Weights of a small mixture-of-experts language model, trained from scratch on English Wikipedia: 82.5M parameters.
Below are experts of layer 5 (counted from 0) of a mixture-of-experts language model. Rows are named down (a neuron's output weights, with its number) and show model dimensions 0-223. Each number is 500 + 40 x the weight over its row's rms, rounded and kept within 0 to 999. Numbers have three digits each.
Before each expert's rows: a language model's description of what the expert responds to. This comes from a sample of Wikipedia text that the model never trained on.

# expert 51
Description: Table cell pipes. Pipe separators closing cells in Wikipedia tables, especially at row ends or after dashes, numbers and percentages.
down1:492514469468496529532447534547461423538447537450495484503503578591482537493542446531523508498499517503490478476539506546571490418516482452539467544530522421496500413466443551457544459498514589511505463507563517512551510497573461548462489484508535549514428522506439549509513504433513488519471473484506517495442434452463500511528437478492415560464543548494508521467449506477533394527477558512542480472529533536564416561483544544526510473470513559505477588547538555454487532495467558412459430515527430468524421494511502446572511445500512505543544530539506513529453549474447466497491541475500587478467457471486510447539531457453540533499464478515499560455447501490535484547526
down2:505472511491444481516414569615474540534501451508539494498577520573464494435568534487532496435581431541468425413493482475433555451468495474451439470498553533466489489418549561533533474499554508558491461416505438558542473521480558500478439504483559456493530484488508495469524545524480484483472477485497471514458500496488441460515485519535474509456554471518433478502476491487485467498464463487518479451487524491463499458475578560554529559494580466542522534466422485491536558474489553476511523541514566483460495468532516541464463509501465446474590559472508487552416481489530558459491540478435552519516489560507584506543588518520549527495523432508546539493466497480531489565514
down3:584512510474459496505465464458460488512436509649507473542435457486521430529505464457535481546501513547493516520466519506486476542494560555539496434491434510493577560523550482512460477547456551504456544519516551528453480525519470493513469528491588557496498494527522423538517485482458474425533487471542526503499420501546591472475528482494540491543496464501455428461541523536511445557496591488518492448447546532467512609523475416491513488431471481491472547550450490494539458441557508522497535479498483540400578519534462472516500441491511494506397478522480508548488476525528527472554466520448452450564439515472440547499512467535582492450513463512516515507482550484524456541481
down4:525484511465415518513488478545505471505552565500558567558501567474486496482501530540499520561468505481512454473541561530465478599481506452429446418482463567618468499488551473480481547529471446517490487505568513462545472497486536507576494505572556529469448460441505483531450508508512466502493420507468524491519483563494564503479496524545504568459544503479500542479433560513453457501525500576527484483494506501478487521548488462528549453476493427513428524541530529503419440480524505465533508468477434504516401504540500487440505508472478446533477520492482466536470594527461484492527521460476541528468458479447531515486460575447561509506545512524395477505568434472475598448571

# expert 62
Description: Words inside institution names. of, in, and compass adjectives inside multi-word institution or place names, e.g. Department of Energy, University of Northern Iowa, Eastern Theater.
down0:520533471510528403496381513472512456528513521516490490506495486584471453492508487436414497517463504453508489526455526525449531518438486464542486501489512493484453484517520527501440538567570518488489490535556505527544456458495474484473476509496518433531494549492463523484537553419478487541576457474529449508561603491484429511453493444454481492514533493584564558457582554578452493490586514458429537526525493539438572536546534482450397501459458430446533528565573470486537571495436549426508483462558550523516510543456527498571513504514499506490415520461480465510510547436500434447485500526518473463536454531496550497493471499503557516486489512525566495477477495514531510495498
down1:551504474465528437508465501460497529505491438459495455465521492574502472411548446417499445487528491479501538480543511518496501386513474533542504550530561535437481418541510518457473439505473488541528516456480517462592517599467484477447568479498432509440548572471459450439483551413526467550493465485514504514566545530475583506487510517601507465486488540499497585488471561516450499571511540464401590553473530557507500501529514553498496410551482419502536560435537503446528501522464462508480550452478547474524496498547494529543434472557551506527485538477531519519508519498477456548495475483517490504496500552429483568490492503460531522502503490516489535435462471535504473494510
down2:463555480551529507558541508526471432526513474573569540467524494521527446439523559517550474468429407423458483477546535553556519592481496524540417552517530445499536511485488438502514468566467492511561430469506467531518503485518417531461524508542533473492508474414546459403547530442464505471507555524532558514494421550498475499566517489538557541522508530454513491442566446541505462469508512512496472456487472398489537477506465492474485432515557478487453521460436477497487495506547452537537575511511478561545471512537509502533520445490516578474535523518468444591498574505450496497499502469516536469495543514497411515460555481524567418442512488483470482519490514551481479467460
down3:557530484536502449494535564531564510437481480512422514600522547480548551489498552504556546495480545547482489516530481538512505488546556472483416511481540458450537472566393529515469514537497527497501514516586501559507499497487429499514544496521491579508504447456575523582513430523443534535490559512531531472537432503470476472552532517496428482468428521519473503467510467496481496453480486501557550439483452564501485499485496575431501459476537595460483477569524499533475499524542565495529431497491503509579506457464548521479516414529442475546511493487444435509421481477471498411497500496469513489436494502450489495506458502584533481483448468475504527470403487420435509488444

# expert 7
Description: Infobox fields and modifiers. Colons after infobox field names, plus degree and position adjectives like high, top, mid, Best, and chart names such as R&B/Hip-Hop.
down0:492460457526511502433528528586534567475594484507471534550448449543463525586461443495478489504546456499472483513449569488498512533450502477455503451465518493472467508494457448478560488514428493496536508439485521485460472497456544498524479479516550493517589528497507544440626519543497441504523543496409490495528464450544504516528437413488510541514466451522503509517482481550515489496545521532553560529472535514520512496528411509448525443472479578533480476500511540417482450513510456554502558464572490504483484548505520472510476515457461566517541511477470453471413487447470605556457419475516468567472437481504464547547516513579532463432523565587513477508499526505500515483440
down1:471567430458526558491486528413523518467474535530486509527517456480492500524473468489414521546468476479473532489466473476473543463554462527507493481486479456562447513390435500489543474484544514565467521540528554553516513527486512485519462574521535540481514520463517465532515502553500428557501524468479469478512507568588487447473575450429495493540627453524441538565484463477538462533481581525477505456497499535468512546525505488487499502449524488518524553504542506526480544571571528455501514477505548528501494420463581490498496487509513548424476486412564494516428515499546468526487572476456549460510481492526383494494429443484426484505546474530508507441524557412450521540471
down2:499562488548509470482503471530452485486550512483551437483505495482545506507472401512482540479541530470542540498661420563532475473483479471478545512525494501433517495547475475448482520462468558582485477427476435478485451507580484507509515498454493547501525453473467453493526515556507488546439539475567508473510509460593547563521565490544427476522488512539519512517466531504527564477543492475497401487516463488534447432543577554500501433445496522499490556493486528537470466487484489397553504528474460463506557457502513492490475509466511445464420584541540512568481548535516502534453539524454512459489496443528513484460547589508483465488445518506436509539423539452515504455448
down3:472461539481513475573525528532490450552528397437441522500486590549583479469496534543460482500505529458503500539470532457489465489438468473474517514498514436522540529491501547461511413489586549539549542487477535498510529464467488499492540475518446451425469498464517568516492526489500453455583527460454486506508496568478431494501520520419480570415564476499437595532494504557536493499468472522505439537494451510460451541483514459530497526525511450441470444544544489529479530496478491503471468544594511560477482446467549540486535523423443536564511450566543471517485524398473457442497513480569526476515490545528550533519508508473509472559572418501540513428463471451486471538521

# expert 37
Description: Row-final pipes, semicolons. Pipes and semicolons after numbers at the end of cells in standings, election and statistics tables, e.g. 14 |, 28.35;.
down4:519459530477457536448517487453547598511575529485461540501507492529500440468485447449456542434540531550562491494489469497552479505455479495543532505457494529506506452587582459468533504497496468522452551508471476412498506488480529468456561410535427491481540484463492446511474513436550508480455465468486463554543455526482413482445590504426475498579522437515561547582504457477577515544441454487458461520482502554569587527504524528560485479449473513465526526387493483480526475494574530511485557491503480520538540534476420548442487490507474436528480464516511518522559488498527524544484506493527488420475500507512537546411518503485441527556536484557492560462497468532472467516475
down5:461468479540508540498533497461545548579536500504478540503546512508463457464469438505494513483617518559509506472484466487530478543492425544554441501477502539537567461532463472451552548518438528521412537517479420499481479517527508477460550465545496438527488461528468513507499526502521559579438500521515466575492506590434481463508574515566462444523556528507524521512519458509435473462488538562398501514515551448527547508522441475490479494498475556557488494465514477460559463541482595533464500482542503554582515446458561536508453448459509442536496560508490531499474496511521509537527401511535446478495545459523559466415520503445506453488475510440495469516528408495466410502468
down6:507483538586454488500497446437489537421525468537561501548565564516525538527468541593432537525515476491508468515515578464476490510432513522566458445443498502548506482522463454470543474511453510482491556526510469472531461513524438467477498546482422510493532462488456494504515482567531498563498549510508516472534505413468419523477544510529539417491459547436472535490442475550461481459532574521555519555455571508488492509489577510514517551515499565535503439547470466477504394514580535541572492511484435509539532470495479552529509437481501468410508513564536496466523455496556511484518437552506448509561542449477501480414519419456493436453523483498454484557509479472448465488481
down7:559534517512466489489471473544524495444562523488482484473498591529519477530489487524519527444533495486508478433553534485490467474497504492451474581447487469546423439484424552473601569497519475431615485496472563563490419434490444538531472484428536479530580440475538541431521597529480556523510529485429531453423525508492430469490550488517539559557490517542536555509509493517456444512475501555444536474520473476525484517503501472486486518474574530498532483480466539444560465502501546489442469540529514594450513537494468498510466491451572527462463489547442555473530463438423540468505457453524513477565494573524497459453474515528540527475457516517494471449510481549478522477460

# expert 28
Description: Table cell separators. Pipe separators between cells mid-row in filmography, race, and event tables, such as "Satsuki | Main Role", plus dashes and quote-colon punctuation.
down3:526550426501507510508509488510534544512514480514559474560508508483448479494513546439567486534478587546436553490530496506466494525495471474356504508521463507446409539456544515547456475540480492484466499532517569438450522503549505447546507456454551470511392553486569559491547483528485506474456476533504471564419500462512504498511439549539506503473464601509503445448508449515456498538502540488482554503516500523453479518540508492489498554446453461516481507508486543576516483567477478466509577536485482524510488586542490458588432480454511569481443514480458515509468445490569524464538538453470484505478491452501418564444512522433504524542491536527544509479552455419551517415519
down4:397553479503492535519495474486504513477469551515532439512521517519452504582497539536472527483500502490553468545422515520535485441483523508500499486505534490445488407440525529597494476539522531492521496477464527599495489456470450524522576547553475509533490503496502491579528530530548500433513523518487502499526514520518475550547560525603485417491506535507405435469511569492523519495510494553443528446476510487499510548430468522491493572537493486575474459491486558470438504498526490499488396516454554520490492437518523421492531516488531549582480491535466424487512593499482429459422538522513400538479450511512409459498473488521445538464511501519501437440590498469510551540500
down5:515424432543493527499508555461494498494541494462521499545519475549477482484515439501556441479504515541490453530510562475501454505529518498453562481440520554475514459496540496486588474470524446477544420510527498462550557489465472473589499502506517424513472492518408552514482525484537542553544470482463568523563475441531498566436496380565479423554511501531461476478445495464560481527490503545505517494473460532524478501507510509577492481472484542466583559466530471360450507516557566484470534438487561481466461513440504462484553468501514504499475443523470478437527517556525482519492499527447511563507513534446526555519474514582448528474522441595551458455520559470459515546490
down6:471456449532478473431514534403429476466495459544480492525555541491498491483511513513479441510488521485507463511525559499523447442574539570480506561517558543479497575462452517532492564520462562479487474478458474538539478398526460513491460550507530506441464495521569509523526538488443503451456548478518547456472587420507505579501530521438517458489472456537413480451472582454522460453503531491516508417505452485538439473452518455502445523523518527551477522567556595555490588446455465508474528503520546462505482514473481455589498527512528561472487507479445471508465457464512493520585495525434468516590455508479494478532551514499503444435463474514505575533463541463453503501514

# expert 1
Description: Abstract head nouns. Abstract or measurable nouns right after the or a and before of, such as number, speed, majority, portion, use.
down4:581494533501475511531560498557467460557495465448496518461455447461486504548457427458413431499464529542476531503466499530552567488501508476517498495461538507467538502489503482512535486513521557494450551465460517549526462503498442489470599443442426564511516424410537464450494450510528500466460505528512527446500479546523524529472533545528491479539496497429472423465590463510526581480539526493473525548497505564493380502552489486553491509544515464469515489583472479456531466566504453559542451528484552471481526421544567559515524490499468497549509518507450441441488468483542586517513571559470527450521540573534520479555469499533445500508493520452515537441490474521481436449440
down5:456554553445485482493493494482516450450452511529480490543540497531549551456490496478503603505513477434479490509532469462474432493512484478534509528499502544543490480506563442527515561533581546459550518533499501468405488449434475454553507549535544511480450514557517502489520556467410447486614552482539507553504482438434473483528472454519573511475500525547494509594461490528431435527455478482517549564496510489444499529517509556460501483456489495496488551469503487532503516525562579445492593503495493503542475504486464455539517559498528501457457460431445470561550449566410478472456440442474506481487435479489590496541500499554534452455512482557413504458516522496465453546531
down6:466495505493528551481481512540449507526492541529461521476483484531442537490451558504461524505484535560509570514456460535576491493526490526472492468503479505490481470545572473552511486487529532511490503540480519522509483385554549507524544473497441526403528536554502518507502486514601496482444484523526500496470472502504553557419486503741504419474516508438475494459469501597557557462524528493494480487425506499566478456523491516551516516448470439446506550534481469483518541498554490499538528499456475487585493548474486466478537478472481516480538498532521522515468488564484473436515525509488487451474484454526479470529528455456499509516416538510527551500365512459482439479498
down7:438595572481543508562456527449536595529487526541561499569455564533463475487550560464453472492488530423542490524434500517537487484495466557462489480603504473573477464481483555520523521532532509489534495494436494484529489409507457515448479521526564440453597491541470467543454573483489464514536495523563489475485525483437470560469508479607502416482526451541489494516581508459413497481531538533486493567505501451486509517525489445474548469476460528561516417534550451478525457492511466458520501476481441521537508462435525468539555517486481475547493485525527491596521478548472493487494516487487496473413514501489521476531552452501465496468485453437544494407549483493531462480542